Below are experts of layer 5 (counted from 0) of a mixture-of-experts language model. Rows are named gate (a neuron's input weights, with its number), up (a neuron's input weights, with its number) and show model dimensions 256-319. Each number is 128 + 32 x the weight over its row's rms, rounded and kept within 0 to 255. Numbers have three digits each.
Before each expert's rows: "comes after" lists some tokens at least twice as common just before its tokens as in all text. This comes from a sample of Wikipedia text that the model never trained on. Tokens count by the router's weight.

# expert 14
comes after: "\n", " |", "-", "|", " (", ")"
gate0:184199110098130138083103166149115118199049137127125079130064170103117096168153169148101108164140175169093145144161136089148155131168141074098099105083070174137097163088131188109163125110125139
up0:174148137137059123101152174179126190067131143128158130152169116175168175114152114186143144131142157154104147125123135139085078092093021128112102104166135092141104116108120152076136175058157114
gate1:158169131166122104093104105148181142121113111134126142151156140068120166088140064151088165183172137165124154123154048203046141115111154143175122108115116174107141130177151178112175091166183106
up1:104121122131109123132117142120150118173177066177135061154110124123186157141138161109105132156121192124148090125174135163150153162120180101138135112139127202150158124111146165176147071098148146
gate2:123117152115134135141091089111133142112122089147178141124129116133099089092143121132055096103107177134143147141212111182133179118097144143121172115108174141126085125159139162137070125052126127
up2:106127140089132161163112112145093114150184062103126098191181125064132131121084112164123169167161134113169150152141104096102098128109103121133117146175155110149121131057193136161075154110137135
gate3:112095110154195159134139113150085179129162229152095156128101137135109135075074112129142075143090138081105069117196138070130098131062082095135185157095109122111140145062091088078168085145123099
up3:153139118181137100139177129071102144162161117148111168108115103161191167140104173091138117067100143122109173141161104135093110125173066161089115175105090066067130112126070189168141175150091134
gate4:176111125028180165089125157118080139117067122160132153117172103106096154109154167157181153092130161114174139113153158110086075125108091165143145070125093122145082151182123110160129117171105140
up4:162101043085123075122132191170140086072155139133143042099122120146156167119143080180145173153080255086139098136129108157116108178136138131176131144117098144119146108139067087135096080145142144
gate5:141187133154151134115113178127110143167123127209130159068122143144149141075192125155108120183089134169126177126083103088144067164158121111133122128186135120106100072101126156128150141170162098
up5:110135103065071144121137118199095132125144193121145126111104132145130115161116082127099145082144188061120192165231137184133070146159134105146126082154084142131170135152085132084105146137116122
gate6:135146150150112152105124192163140177189112163093102114101103175123157162116101158109154148148137139148229113067142154162130132134162090100126168139138182147147066125088131137130164076067120098
up6:134133113158142185127114159161155225106191126121120115097112133135124155144115139084166149154097110119134129112109167072165203142162131113159202212093150088188089138122162100150143117094108139
gate7:118148153121138117149144139039107123139105120158147123167117151165133106150141181124191186160119088157155186093197184147107164096115142118135114054109104137123153075077128121152117154101098085
up7:133107090072121114158095112179124129189106111135136097109124072156142178174120160158118163042100166121103133162112146086153082142163128127103106134159078143100182138163154171135155138206116123
gate8:096096077088082108121157110131120181064088103178146102113151151152145135105129156166129066129129166148133175142130127098103140136182072135091050111112151117107122085106170087112138079123153145
up8:133170113118131156110120124067173101134121096136111128114157136126211168186091170077125198140121074127121098123107102158118158082209155123121175144101080130120135122122131152151119135133072156
gate9:147123152126122121201130156152098140143106063107106159184188123156064018142128110187078117135117144142134128143124064099121148187109102128112138097176087166111069167144134169168133167166087163
up9:060092168120148144131146095109155146115128076142149143153100188122118133160117170156049120163157167140136095124129145185142133158157139121128116070093140104135163121105161140095087161188163182
gate10:153059141095139094125124144107107115095093122112123199101110105177148140136089113154129126153108148124112182165158148113077081104132181118152155163082145155116168080106159169083175071140100091
up10:051079166142128073119137129120104078146116117150146158124104189087112178108196149078153135129158115109123109155108137107148164119167080072116042076118116147108162197108158131141138186165159129
gate11:127150156112106193127146113162107151122188126105166156124111109126114095098130075107113139154123120122115168148068116146107143113147104080155149140141144094123088112115113139185124072108146160
up11:090157102103100107116124134151134146126125160143077127146153139081123148099135155180144097118164098114166117105147110112117132069118180069119170093104128109106118159147173131139126103150113210
gate12:212130077160100107126109114102135072135137176136114100153194101168124076120125116091118114157147096117121155143105126103132188119105128097082114104174174143141130141199141145155144178121144147
up12:151089170149097117164139178105146201095183055150074189162154127158133092232117156161172162173146115168102079136163099160129088146097124117167105127048137102162218114099129136136115160132104135
gate13:064103142102161165121067165122134111115136118132089158098123105075150128143124151099188162157092069141120134061085128141122100172116122129186099148047142167131210076033084119208148145166137077
up13:130157169117141088071131143065094094134111145137146102102103123114076091080154114144132118122127167140143132107161135132099154170175128174148092125090072173197144127138063101118105113202102208
gate14:123129107109112134170141153128121141192121123150091086074112115127105105087138132117147133137105097051160145131196088051167162143073064134113156138118169158125113061110138077124135087123141135
up14:078149140083123168169103157133132153108144179124129172100135192156154092152112151123080116135151154123082157144100129138114121089146127108145141169130160104098165121130150197133129111109089147
gate15:118143082135141163094165130124178108119192126122132145109072160146154144149094154141088131146110105113071111080080152135136206059097131061121072147118165117149107167105144101114077148115071068
up15:155155146086140154138113099137109109099082175102160169109172198165114132120130160108142129078142124139134118140106135104086107133199114075116141092146156147129139170155116071158108107121108142
gate16:128115149161167088105170110143077126140124116129135188168136172120147091141095171091177161160107125178144100162052161111098131110134125116121154092129155146132116177095134121113130102177146138
up16:118139114110085113097168190120148091178097141085147123170056153136103073119093170123134105098124061173104150129160084130180154093170179119174147140150086123105142106107103156175163162155081128
gate17:176102174118131112150158172073124184114120087134069110156140073151171157102152122125127105111187110107118134137081175116167096137197182120170159114170128114165125161120151131166078097158151160
up17:144103131147057168107091055144137168091079167112159163172129177138167128076119152095087121133160171164112131164084105156158164162115144140160119136091158077115103119122171122125129132065160111
gate18:098121067120111120157121089148066132146149160198098164093105096171100152104143110110135138114080089093132143137119074141069183143162037145033089141115140148140089116142131127094159024103129135
up18:134175096146123125134147125115119056213145090138167097138146078106124070148108133096153099117130114155090128187126126134116121081187134145125190089162143091200092130129104169128132124124143137

# expert 6
comes after: " |", "–", ".", " (", ",", "|"
gate1:158148105084130140169113090148121157159189157087101090139162063131095131077131117136142122093139154129123139129132159041131120118046183175156212121146153153155180069143142123115135151150153170
up1:131110159142137179132145128083071111184152208114103112178142201086131157084113136126124106153119146148144162178170104124078124098095121160153026138192112161167095121145118118156143183131134129
gate2:179146176167135115124139090089054157139080159128166107079159117103093129143160113182090086169122159123130131118121077127156085163116129096170141124157116141118134155165134047214132131142152128
up2:078167139148117158138128137078137116157125098148106130156126086149123158182090158133094115162118143133113123160146116114098098129129102190147115165152173140131119193163119077155134142156075075
gate3:089090134133154120085137171076087115090167130105147129134190134158141125115149185071119115173163103102127152124152133139111166109117098107141110103152177065105157107124156078140150116129169088
up3:088155126107153076125152116142232131141083173136091119112187127186087062136118156134095128126125147180140098159125127102158134140104106145134154158150111175159167053198146117166146156117134189
gate4:078168140125112131180145178092145159124075083096082133037080127127151140160092090114065098065080101122094074096123095151159207115159154179154134160132116183149087088113172138138117111164081135
up4:071156145149086210136118092153159144091160178113086134167151161124130116160158101116173137180153155151174153168097056092095074095132075122141104108168141109104173182139117086101214178068176142
gate5:116194155066162085176167153199090153176116139119178128164118118116102109163149132165088134151137183073095130075130142141077175112128126111087167082051167125117160118119121148129084114144095165
up5:153119178126187149154104134166144105104043161149148186150116132185189161169148153151113203088126107124163120094044126106124139109126135115153155150127158103101164148117122125084167100135124136
gate6:115138118126171136082138131143125120135121125094130132169119112189169102146117118082114133066121152162101117114140132139109197158071192126100142148112137090127086178130092093138137134132141173
up6:121105132158103105174102120119126165100097157138157139102135138130087165118199153142181137106147078102140148091119089142126028115163119097079134113152166139119166121159121142075145110091139130
gate7:133104154170080148156143161102129146191150131108131171115082132104146078082162188134136089167066128126148138156087141189116110117133155129128154077137185151109125139157126139168077049091116110
up7:146142109093088100124153156073115117166113155134123158148143127148156119153123126071137154121103089196150131153167161116067106107106100143115105135169190151074129059115193105148111073127109105
gate8:177156106072114105082144115132098168105086153129144167114180107121143141139107183122168122116112106129103109168176088125101110163100129170149156148124156114124113182145206139116138135114155157
up8:147121093154111159122152113125066125165139113125125121101170156036114091163144107116141066091117129120120212146128076140159233110109090093099100153178131136149109109135072084140121140105103129
gate9:145102156110086152088139098139147172095131156130101182169140091089099149109129157106090143145168101118131117087116114169113166147110092146097126121132194123108144126133097145204146115119069083
up9:137108118125134122142102171113163134108132088118140102089126141110126197161074086151137142095096163118125112158103162089135125121114154116133145133147113187169117079112104096143117089108167152
gate10:192132125123148074216114121132185085148141152146114092105138089100138083117147091148116165073142150138187069109136168159116180173102130152136135138122143158125133133111145198059155147143143186
up10:106139148063139143160134150239150189085140050177161061163116121166140099061134118127121115127054222082082130092129174150103098125127144129096166131117099140165128166135141102156138147146090218
gate11:170080138123136109124156152080149128186075107098109139137125098175131149191156173102063127134095131101108157153175073107093108157105168139100086095110205134104124110086121158106099092137096079
up11:157098115138147109167074102070128109139126095091117129098118150085130071176147111088138141145143076141155137122112097143087142153116174151180093140119195198131085059127182115125086137125120101
gate12:121128106102098139192117129153154125120160138086097158090141077091116123100146141120152148105123157195132108133169191135140143176164031130073156151072124177180165201114162119144104148154116137
up12:211123130111105096121190149105161158167114123067127136104122185140141172162114125153102132154073171105114134149124099090154114140119141107161163143109113099100136092141118115166164139142174229
gate13:151101150172064107094105122165161119114134118139126109145085132166137127103110106139078150076171166060150096145144126116129156186191150133085145151124106052187154147147080123111109133096138137
up13:171110132159170110119148172124141128126170082179117157058177142083101083104116132149107080123134130143056171052143052123105160072113086086083093121090126129146133132111118068135123131133147166
gate14:115135119158140125097160095066137155152186105072140164112133119177106115143114153132138083137156102120122149129113123053104154166102142136104129120130183068149123214204097063145092133056103118
up14:131152145110156187108162152156172197138127189117119104138109143103148082101160110094097122133120147090064137132130116160152172116132190119138120128130109126155160030098206151128118152170177135
gate15:136158168059146089092138106179127099129145107188145112185160102142137165092129125114128097103118103131097137159138116136078157158115104138134094151182148162166133134145137154128072121152085130
up15:066098166156082093104158135096147140110105137086167168094102118124161161134133133097104162171061148101099167054055060141151127072182050135066116173163113065146160080112158151101143134122094148
gate16:107151119159193156126174127134069138129199120192098182101096145132143099115140101151154123133148128139146173137123099131120128147164119113108087100130131110082099137133150184125150167140118130
up16:172130137121139147150138104150148194127107164158107079122129171092148107132148100149154107130079151204158163197112092068101129121161092068133109148160149149147133143147080099095093135133083160
gate17:096108049084129202144138127131140129139115169141127071138111161074150156126173171126176123109133089120163135142149112150149105042124202098118121133075138142082069106160123098152055136197153097
up17:095159166079194156092145138122178076058123164106127153156177101123123163110119127101049135138147092118101097116154147165105172121136162148113129116097099085141142117049115077096163087149064142
gate18:138132178145140137134155159136186138127167107113124060132105165122146138201139069161101131144154112116126095134164184142197098080092103197208131094123142229168070147194159125164046118147142172
up18:144137131183157142121149120171180172145135180130134144175086169125135147116109136143145164120179149104148116127172158144148129129119141155187154116098147105135167161154132143169122151150104132
gate19:171117099135134162124149131133077125104102147088098116086133097135082077112127162097099162134158162110087102135130130097104087100105119116116140174155106120118109175083098097126076080132103148
up19:038104102118092166114126143130106147120188142161130113059121140076161104154139133150194127153143110178139097132166170110120170174117140144097114105113103145093116119133154110142189133146140107

# expert 0
comes after: " the", " a", " of", " and", " to", " is"
gate0:175131140149086124133100132136119113150094109142107074134097166033169105121160194128105122156087204165107133143169150100153123162147142100116118150145114107154147134137122081133097168089092101
up0:153057117099092121104163145158159091156143090106080164141140137142103147191080082083136137128145079068124141096136109137169122100120069120105136111162186121108141120162151145075212088138158178
gate1:159128113162181132082113079127076074144134122121117140118097157058107071158134135186117082141122137121096135073053167145129069081081118108172137105160101105109126114188160178136103110124101082
up1:095137162117125128135123160092151128065065154119113143099101100133112120136131124109128132103127134135177124144160101212186114127214139100060134069084121103119156123109123095107103076109169178
gate2:123138128173156145174085085179122163186125178129159138112103134113103124132074101126130077133152084110117117119095087134130104097150147097198085171115127121103141090141165140106117156160147157
up2:015105116109133145103126096193103166120106124129108183103089133147078146208151184140192097153161127149111096108151126118120124080076139160149145156165154136125149121079112162095187108190057155
gate3:124066146081211122156115125131120136105110127139145130149129135093140130161154160143192116054146089114087107120113106162118134102180110132077116066111139155166140157169126121145084094142123120
up3:136137184111134149104179092119114056139154123161142121143139099138156085117162168115121139173108125160114060096127141150134100089145127144142137153179120184108107170173138120111137196148167131
gate4:155116125144117178106077110111125121151125203052141161129089170121126086151144107124117065127139116094103153116117136062098120147078158103106134165160170140199160131133124112097200086120173074
up4:106125177103126168206098197152159171116127093147088144124095000164168120194134157123180140133144148110146117175107096062127086120151078115064126058147154168099099111124129092109139180137087113
gate5:051157151112137075171101128110156196130140130131134041142092121135122140085154091106145143154150126133120193091104141089118115118084158109103105121162140184122163219129112174079127117149113149
up5:100147112111143077156138094111139148141159130102143079141065138134111129100155128093166150135118140139148214098107122161149144076123138109137126131119164154126090144061144126132126115121153174
gate6:116110148136186128058119121133080150132091134197161103162142121158112133117114113107054126096102145139114108137126122107081118159154185096137092145133055107221132099139138125171143157190101078
up6:082157151159167142069134150146126136169113132134150127158151138163080126141125159085116164106163138117154111158172153088103203134077187156089123070120147131114109114142146102157114109164108102
gate7:098122125119129072140133120089144082213103150133131101174122161169152155186145119153135132095102183190170210039184162117128097047104140104106141126114143130094139107095191173133171136165089166
up7:121126090086127162127059172151089116128113144184113084109161149072150051144165131170145058125148104150170145160113077109067089136169139089139088184155162088168135125092121116154182162159157086
gate8:121134162131119113128091087098091139125180131103131091109102138108169157065114116134121163167094106127129113091134096116158054151133166189113138074104131156150130135123152170114124141126078183
up8:153095143179141114092072093076170097140100176071092127039152109187188096118090113149127157129126142086123094180111169132109072148140163147059124140178129140119094166117155120116147169133114164
gate9:151125133136087146107192133167102122116165146109100122166126116119169147089079095116172223138082139094180096171090153180106154093128116138117069110146139134140180172092071108101119155131149086
up9:103113157079090169057137103119099104075131171157157131142126134182106150162164067101183134192141112165112117090130149118119174155073090163127081144140169107112134112192113121098124078106085152
gate10:159175186098095105101144141143135159092120137151155152151115116126142111149165093108166053106171153124128172130133121138199050121137125123142087126159132140178143150104101062116082185156144131
up10:130138171119144114180125107133185166157130168161126120115141097085105148114137139117142164130081081091136146085060143145175077131084133145077105103087127101144163164137123111101102162116158093
gate11:123087090124196103061135069160098119071126163143077120136150118126141141108146128131115159140157131098137062134139122172136104108095103078146041158115137123091144065145128113127141178077092078
up11:092115101176147138117132106134065116132163241186100154149145122124142129159132149106093097116135110047123074111177053127138128125065125146179098086130153185045159087102103116120178139103189091
gate12:138117117082108076125122151135159155109148070168118148119073135133123063124119159104146144080079155176146116157154118078142113127125144107148119105113167116104120119163139086113182108122112147
up12:098106155136127108121119112082099111129157159137150094138186123177080109118108146146125101102131123146126132094135142181122124164131171129134158107197049171131071158118135123141064146193195167
gate13:092165156103131171077151150148092088055172152109148120086093075110088197159124084095096107125124126118066137100056103100137108096159110151054100036199082168144083150100138151135085075139132184
up13:129207155094131157111107089121096126152127169136122138100134117061111104060110121117129115101154123128114126147110080073097118168099117148114071128077110118124111190131079162124081130091219171
gate14:185140087124081152110112131069105123080101091134126153153107113100113119143098160140092080148110174161114162148127129108119143123112133096154137182128140127140139122169149129116080131094109092
up14:170161136204142168099134114112118100148098120134188077154116144159136107073117191105135071149083135134096127181093067164162096134149163161084169116176093143170136169113130132042091145194152185
gate15:130107153189118137126125144118147141169096105139163077059108156088165113206125135074116160136122133141117098064134150137113108099138173124110095107100077118125123117132113106071136084115082139
up15:161180130117131127136101132110103168109091142105132140198107093105159118133147147120134110095159100109085102101134091113085100125215193093091138103157155144118122111041089148114122162144154122
gate16:106117163122109082153162184118125145134136123123105127170114103156117107121091112154096117093118154110077155193190152140086052123121111091144107166095049132164151082128146146099121107157201106
up16:108162110161141159106164168148120142091082208091164113131128079168130198169117125135088136129153092140115096190122113170115109199170100141101121158107136117161177116136176094098173131118080148
gate17:131118113128086182119117149125124105088169088085105165114146074106106139126070091169158130074154066074115090132118185108101127185103059071114095117142191133079085129112160123083152102137133134
up17:152122199098137127025146109171109126106173112150098114155151135161125142125070129114072155075133134121106162082148140190115180153108119116130168150125158120133100111176115091161120082116176091
gate18:108079130139145128130130149077219202097111061131093142135114163109132105121166125089112145140117087175163147173138113135116061134152113110077068162158085072092141138107131091098160117084158136
up18:078139122131126095137046142168057119108131159108106118106080127138152096119088093125097113107075165044095187190110145112056139094127120138105213110127105145144110122164160156158109169088132168

# expert 12
comes after: "-", " the", " of", ":", " and", " \""
gate0:146114132133152158105123088124129081138151134118139145109162121091154136127108111117149104132109105166109129076086112125146091097190093112154147064128184121146119068151116158160132120177149108
up0:100127173159105169162146099137134073123184088031146110118174122095132149179102108110131158109077126097183136127105118082201167105098114054128114072090166103052118152111065145085073166110125102
gate1:153110178132166156050107133164068124134153080193083088067122104136089171127174157130122150157135150132113131131114152144151175112113122121104138117142113114112152142158089153154145149158104094
up1:129179129063141166101101156083153168130044143119100163147165112092126130065097147130117122105134104122184079144060136157209084103104130159108110163125106138068110134097115146104107153153177178
gate2:146146169134189164167140178160123173115107127130128121100130100144134093146124117091198156126116091135076125120124106126067112080152139162148103131090167153136067099105141126190177133173095125
up2:160173081020143109109153071145148120104116108101122178191119163129080165108111166124144146085171173120078118136132158087161143193089117152134089090132089066175109056097165142059136149136156123
gate3:169123108140105151132155089123214180102132104126133115141131114150055122120136106079124141105143124129138136151202092122103091148122123097096163108171132132181143125160135101204127132133149140
up3:170135122118069122131139127135082141130140138144118153124204119122153177121152089106122185133105122079136125084122109116141136150178078114134139085170048144185160128093162178102121119151164091
gate4:104148186117150135204078118090073133154148206177168046102117115131178098153154112114160132111131186129114119090156161186114097178107135132190145099092177137111142098158127124101130116153179156
up4:142134126080099131170082186137123091119098134142103138166181139197108133114153176145136126185137135101155170152109118213161122090044148149168116092144148116116170188100163123145093104118151125
gate5:082144197040067108186145111182132103121114115165173141135134106142158183137186188103120138174094132115118103097102129138129108099137131135106142126068162058075150107147142137084132138123074113
up5:088177140184117141167088083137111099134107117132189150073105117107124135143125155094095145166094088169128119134128114153082088112100162116115097110087151140125168081100116100145090154102158097
gate6:096115155163150146153119140121111164138090120112155149115148091172126148128142153135135129074123129164117132062159163118142124122124121164138133160085153200126139119171113120068139145119128096
up6:079111156159108109116096015139134150131043097136173060101143101130164109121114110106148187158159129134108099096119120130113159091129073179137125152096123104165122136127081130133169106098128101
gate7:117135188118141119156097118114161120151139100109122141170148107126140107099125207173142141082094194131131102160081116090114153128143120062079147139174163165142061119084138093148052164134092119
up7:101130140082191079158114215085117093057080166177095056144164110193139100067134160125167111109057055092193079171154122127101080144133115129117135122093127119169119116140133135127093139139161161
gate8:156127139134067132115140145143158124155096140125098081148159144156127162106201115113071115105142160117122139156137168164182129145113156143180089108163117108076115109158156148122124171091124097
up8:095116174100094130109118111129141140120202104141165129104168116147104119116127176156116126124065160149148155151119083124176089117152117168118147145114120138141137162104118152159127080143155162
gate9:115120181125143156205115118140209175150113171145154135102121139164136149192145131109159164126110149124122161125109125103215114119180200116126160175158146104114121151088140081146106174145131129
up9:150178143138169172112157144111082102079096130125104171110131135150092090090069088126173135140172119106114115113090134105102110171125164126099109116159118075162191148126118128057133156116103158
gate10:119157157085173178206172124124156120116138128133106137114169073137078151184117157131143102130177132108119101093080092147141166179167139105105142112071166114123166186153167117165137159105074129
up10:098071184191083125134149062097092165115160154105124154079127077101155092160141152084174075138068161121119105141131139131135163149093126140114161122116124129173069178141178110188104133085110112
gate11:119146090144138036223170120103135141116072076164151148155128135158123172118076185115123167147137159123131115129170128167118172116120141102167161199128103121126159150111138106077094157153108111
up11:115157086120172163153107189103121114135166222180086125053183080118184177140105138112123112100065121133164130165176122076133150115133149130134138110177149047097139164104083098097146096163104096
gate12:148074158158142088139157135159171151128125136079106173175114190131135129152099074173146167097111137181108147131099164143133130143089108093131091140111126117112079085111089175161078112091126160
up12:156163120117098130075177149188155143125133111123143116133128156139090100187188127119079099090140124130092109163186121124051113104140159106135132143173098126062133128072197156139114120104138184
gate13:081135098182121131196064115137026117149110121141167162118111156060136100123178110100108154155054127139116099104125111066119181151127090044112118152125118142123096083145164106127085153148117122
up13:127128094128124112122149100128149168066030152129108114146071162152154152120123069112079098127148142141116181162126170036099150175083120162116135124142137123096090127105114082042145109121155179
gate14:134143108202096107128102176091145120136102142094125132086133150102119182158110172157131153167185138136207094085178141101106137125139147093155122109112114099129093154066091127125173095128146137
up14:136139117037168192131114125108133054087082192136118151119130145167153138129125097154135154133104137152105132140159133115123089117098117196099125186111140110121161136172132167131145117099164128
gate15:190174125128130048074139076149119177137102073133151102110121167078116125140137111133146135120148168049137181166141145155158117140136140164080131107165124075111101128118129130179148134167125159
up15:101183084143110180171157095138081134072157133150105092142125147122114138120085107113073141114129064121087148152107092063148115041042178118179073149111141111140155124116170110105205130065077160
gate16:134176159095104181137133168121142134127147105118080088140128150124110168119095172134176154123102213150044165103097152107112104159071134129168155085106099133100158081114156131083115098102160122
up16:111112143182122130075147109126132128102151114139089091198146123187075138162110123151119069087154132125131105120189123129098122202108219150152091164167177087148069169068082202108139117114113118
gate17:133067128130114149099174135162105112135119090132048116167056123157142109111125157099093131109102095115121126167151103087075171098216153145151165142114088147207132123150130122156138151165171158
up17:075130134098145109118166086104171118036165086188155142143176175122109123100135156105097063074080131111100144137130101139185083173117137138128094190112118127145099070082097152147117115118119096
gate18:135140104090094151085116073063086118147125156066107137137143112143164156132115171107098107164146077131108142128145168147130112150136212144122102170090078123105133184170067167092225140102160147
up18:126151100138110115168093163159170148135137118180132159080169178091054112086144152141217132161140083094106113164139155138133129115102083100217114173240146135107106120129098128135101096129179107

# expert 3
comes after: "\n", " ", ")", " 0", "%", " 1"
gate0:091108128139099154114100161169155166053154061167146117076080136098193134103150077086081125126122159186081075123139122159167128117139144129144149134131119155148153132120200169117151099176108091
up0:122108132199110162112100138038096117127099138130112160138156146139139143103162152091065151122127125164133142167113143152160125154110156093197163092064095152150074114127142155141111070138147151
gate1:080140114127121058180152087153069104097136142121146114141098149124149123154153157150151125067051100163144085131150122105110147138099156061130167146112077069067159142126135148164134115172139099
up1:172164102100189103138148087188095086146116145111148080160136089114187146059099121152140149077066130145094165134129120082122151159119145086102140169033140129093098058133069120087149149179145110
gate2:175118092172090151138164132165101185097114140117129134134153150116082075122153186105148127086149096078104151178152113132119164157123096148092146104162095166177079137127114142156062102141108114
up2:101156105071127159101127111111070053165169116142148139107145087125175120122114142174098099167151098107105146103113127140167141102118119131150145150095084172056104143114197128127134146091100115
gate3:187198096148139158128091122044144171107172094102162127191119101185135127211162156138184093120116066134096150126111127175147110156143098147120096111162117120106082089144063133140154151135094103
up3:131125166138108135148123115111164113135148141116140159132193139132110112134169075170146089157129161162112183143121178091162155159171096154140129131086093097151146120102091102125146101154120151
gate4:088141127169138058142125113088092109102145120147123123126126134139130107109123066155161104149132172120118180087092134113099113159095151142127044132151101126130129113159083071150126130187151142
up4:081184086104140187105137157144164070143163112059120162109128140118107113146111156135142130192163148103092135117136127123180162118149120219108062170164101147138129145139126071104133148160131113
gate5:173110163095169132077095101173155077113104155103171084080132175075144209095112094138089102123044128163098181184117106149130097124154107169139150147170165118126122096162119145102127134069175167
up5:108180112071144159122151113165126138106132109159109098136094099114155103158110118188104117135125155122129118139116179168100141136125124124176129164157115120123122123166153124124088105177112159
gate6:080101159136077086144139092171154133103121136121131142080106163072109137118110133108122170097092078164131094168154134202163132097156157153159097146133057131124122138143137099112153160110117077
up6:136098141117146130123137174135101152137105115185153163176071187036168163126176174162165135116134202088063119074153131156115123095150159094092119109076078112125157145122146138095159125127135125
gate7:142100128086152105078119170186195110110152112059172104075147105123161119114140115186152115135139158129137132116116169151186120115189142078076125130107144103090130159112095143139137167185103123
up7:118110143098147087133182124137144129146153095174146150139106139141161161173141133122050137156186137185133091128083177148129115089144144125125171095138118112197193082137146147138126106092117120
gate8:196162080186079098057198090150102135077152103107174098117101069165139143103157096117150160161070166115134202157131083133130100097102177118112090140116133174100126099185086116151122144111078104
up8:164097085143104116069096051123138122108113154142128197170134161170141156087186107172157099120168102085154137124107174117132111166108109098157127093111112095089109086107116120185134103132141154
gate9:140182131112173130148137152145151090109037132150133156151144156120147102055118181121077129110190163129089103180138159128168098107099110125109145121138131088104110185112126102040122102135084110
up9:117139138173093165050117076110154166140126210162149112120131175129167154071101089236167154126150142175147144135099102143130160116086167070161117149082162118115163117127142097142126157114176101
gate10:122106162155129125134101163118101158098175102128139093101122114158122075080105133062142115137155144072094135160099071131186104101159150071144170145121114113157198140164081160111105064132125084
up10:134140135151115067159148106098168082126172128105136136122125115119104100077092193235104156165138130146153122089113139170046151122079080191107144130117166110146063221131122051086137137146147133
gate11:150167161131145097137132107105175151126079058183156084085135118143144084133179125134119144151153122099131069101125067147182148126110150113101108109181116123086148071129211186158096136106038155
up11:128137108088194129070140105086115083150110114090137079124103106118097147106178106154138053159155113145161112128109080143142157128154137105171115125109114116121152179095142175152144115082082158
gate12:130098178172142101122105094140157140136156126161089200169088120190144104117145119116135127102151123072113139146100191114088194131156178140123130123142154097142126128117097120091118112118140111
up12:141083099084093185076146117115089160138117138102075093144109145113083125160095183149125168077148136144155100080209096132123105141147078086139102094136151126108091101120156157130155129130122141
gate13:120155161121134094141159111145122076124222058106114084068169079130092093133137170131161128136138122143187117151153137105137194130152110112120155176156094129101146101075124199088131107163099146
up13:088114141090089120204119166153158147153133123112164132104168146154172095158171103188093168153118155139166199118100099110077028159178110122125146150152120133137172172183176064094149148116061107
gate14:165151111183066137146129090111085116125040122099138111155205147070121179141159102121172050117107060166142168168114146066160085086152128114086106100139142122119092180132077169133090170152166101
up14:076139119051146129075168110127157136136082161123190135151099090094119093099076176151136099155101071121139145068108122124154150093178128197157130134070153100055092131080200137120164147171063094
gate15:134162155112117116177083128170120121188079126126144090160083071040146131143105145147179130170123110102138178064124127123085132134145133137121109096107103132147168138090116150116142142114111174
up15:102147118141112122183069095112132119139098074084129118194178143060122103111127147151153148109099113171130073104055092066144110171096098160148149136116110186077124071172137145109130084134142094
gate16:157130163147141137168129144051182221138102116157096132099118111118110156166166122072120140125125121132106084067156146163148055126111125065124127150135093091119119122188116174155103070115149173
up16:155148093119098142142092018185148077179143091108119101105094111122146074176160150124140087124132158157151139154089133157102178131129083184154095166123137128114160139098158118118108111102032086
gate17:159188148084138175111117109111123104115116156114192141153142084076068118142126141132129047085094182130092169134102134109096160159162184103121077134150114115094206082118133151169102127109069064
up17:091191174153143133122167102092071137152122185130144154155175120117102144168137112143151054094127125090135148135154130124163195125182173142168121110129088151154149083078093158139118102090171060
gate18:161140149109101094110128118164098121076131112088125163084104066122161178157145160159105154145110115178173156137136135141148115157130132153119100111082132132221136080144105188117161157220054155
up18:143118142092124098125132120144123135102103163159143145151137130125158201106124145057142104146123114116138187140137119139148124118171118113149149135132119095142032193135127076161137104113149182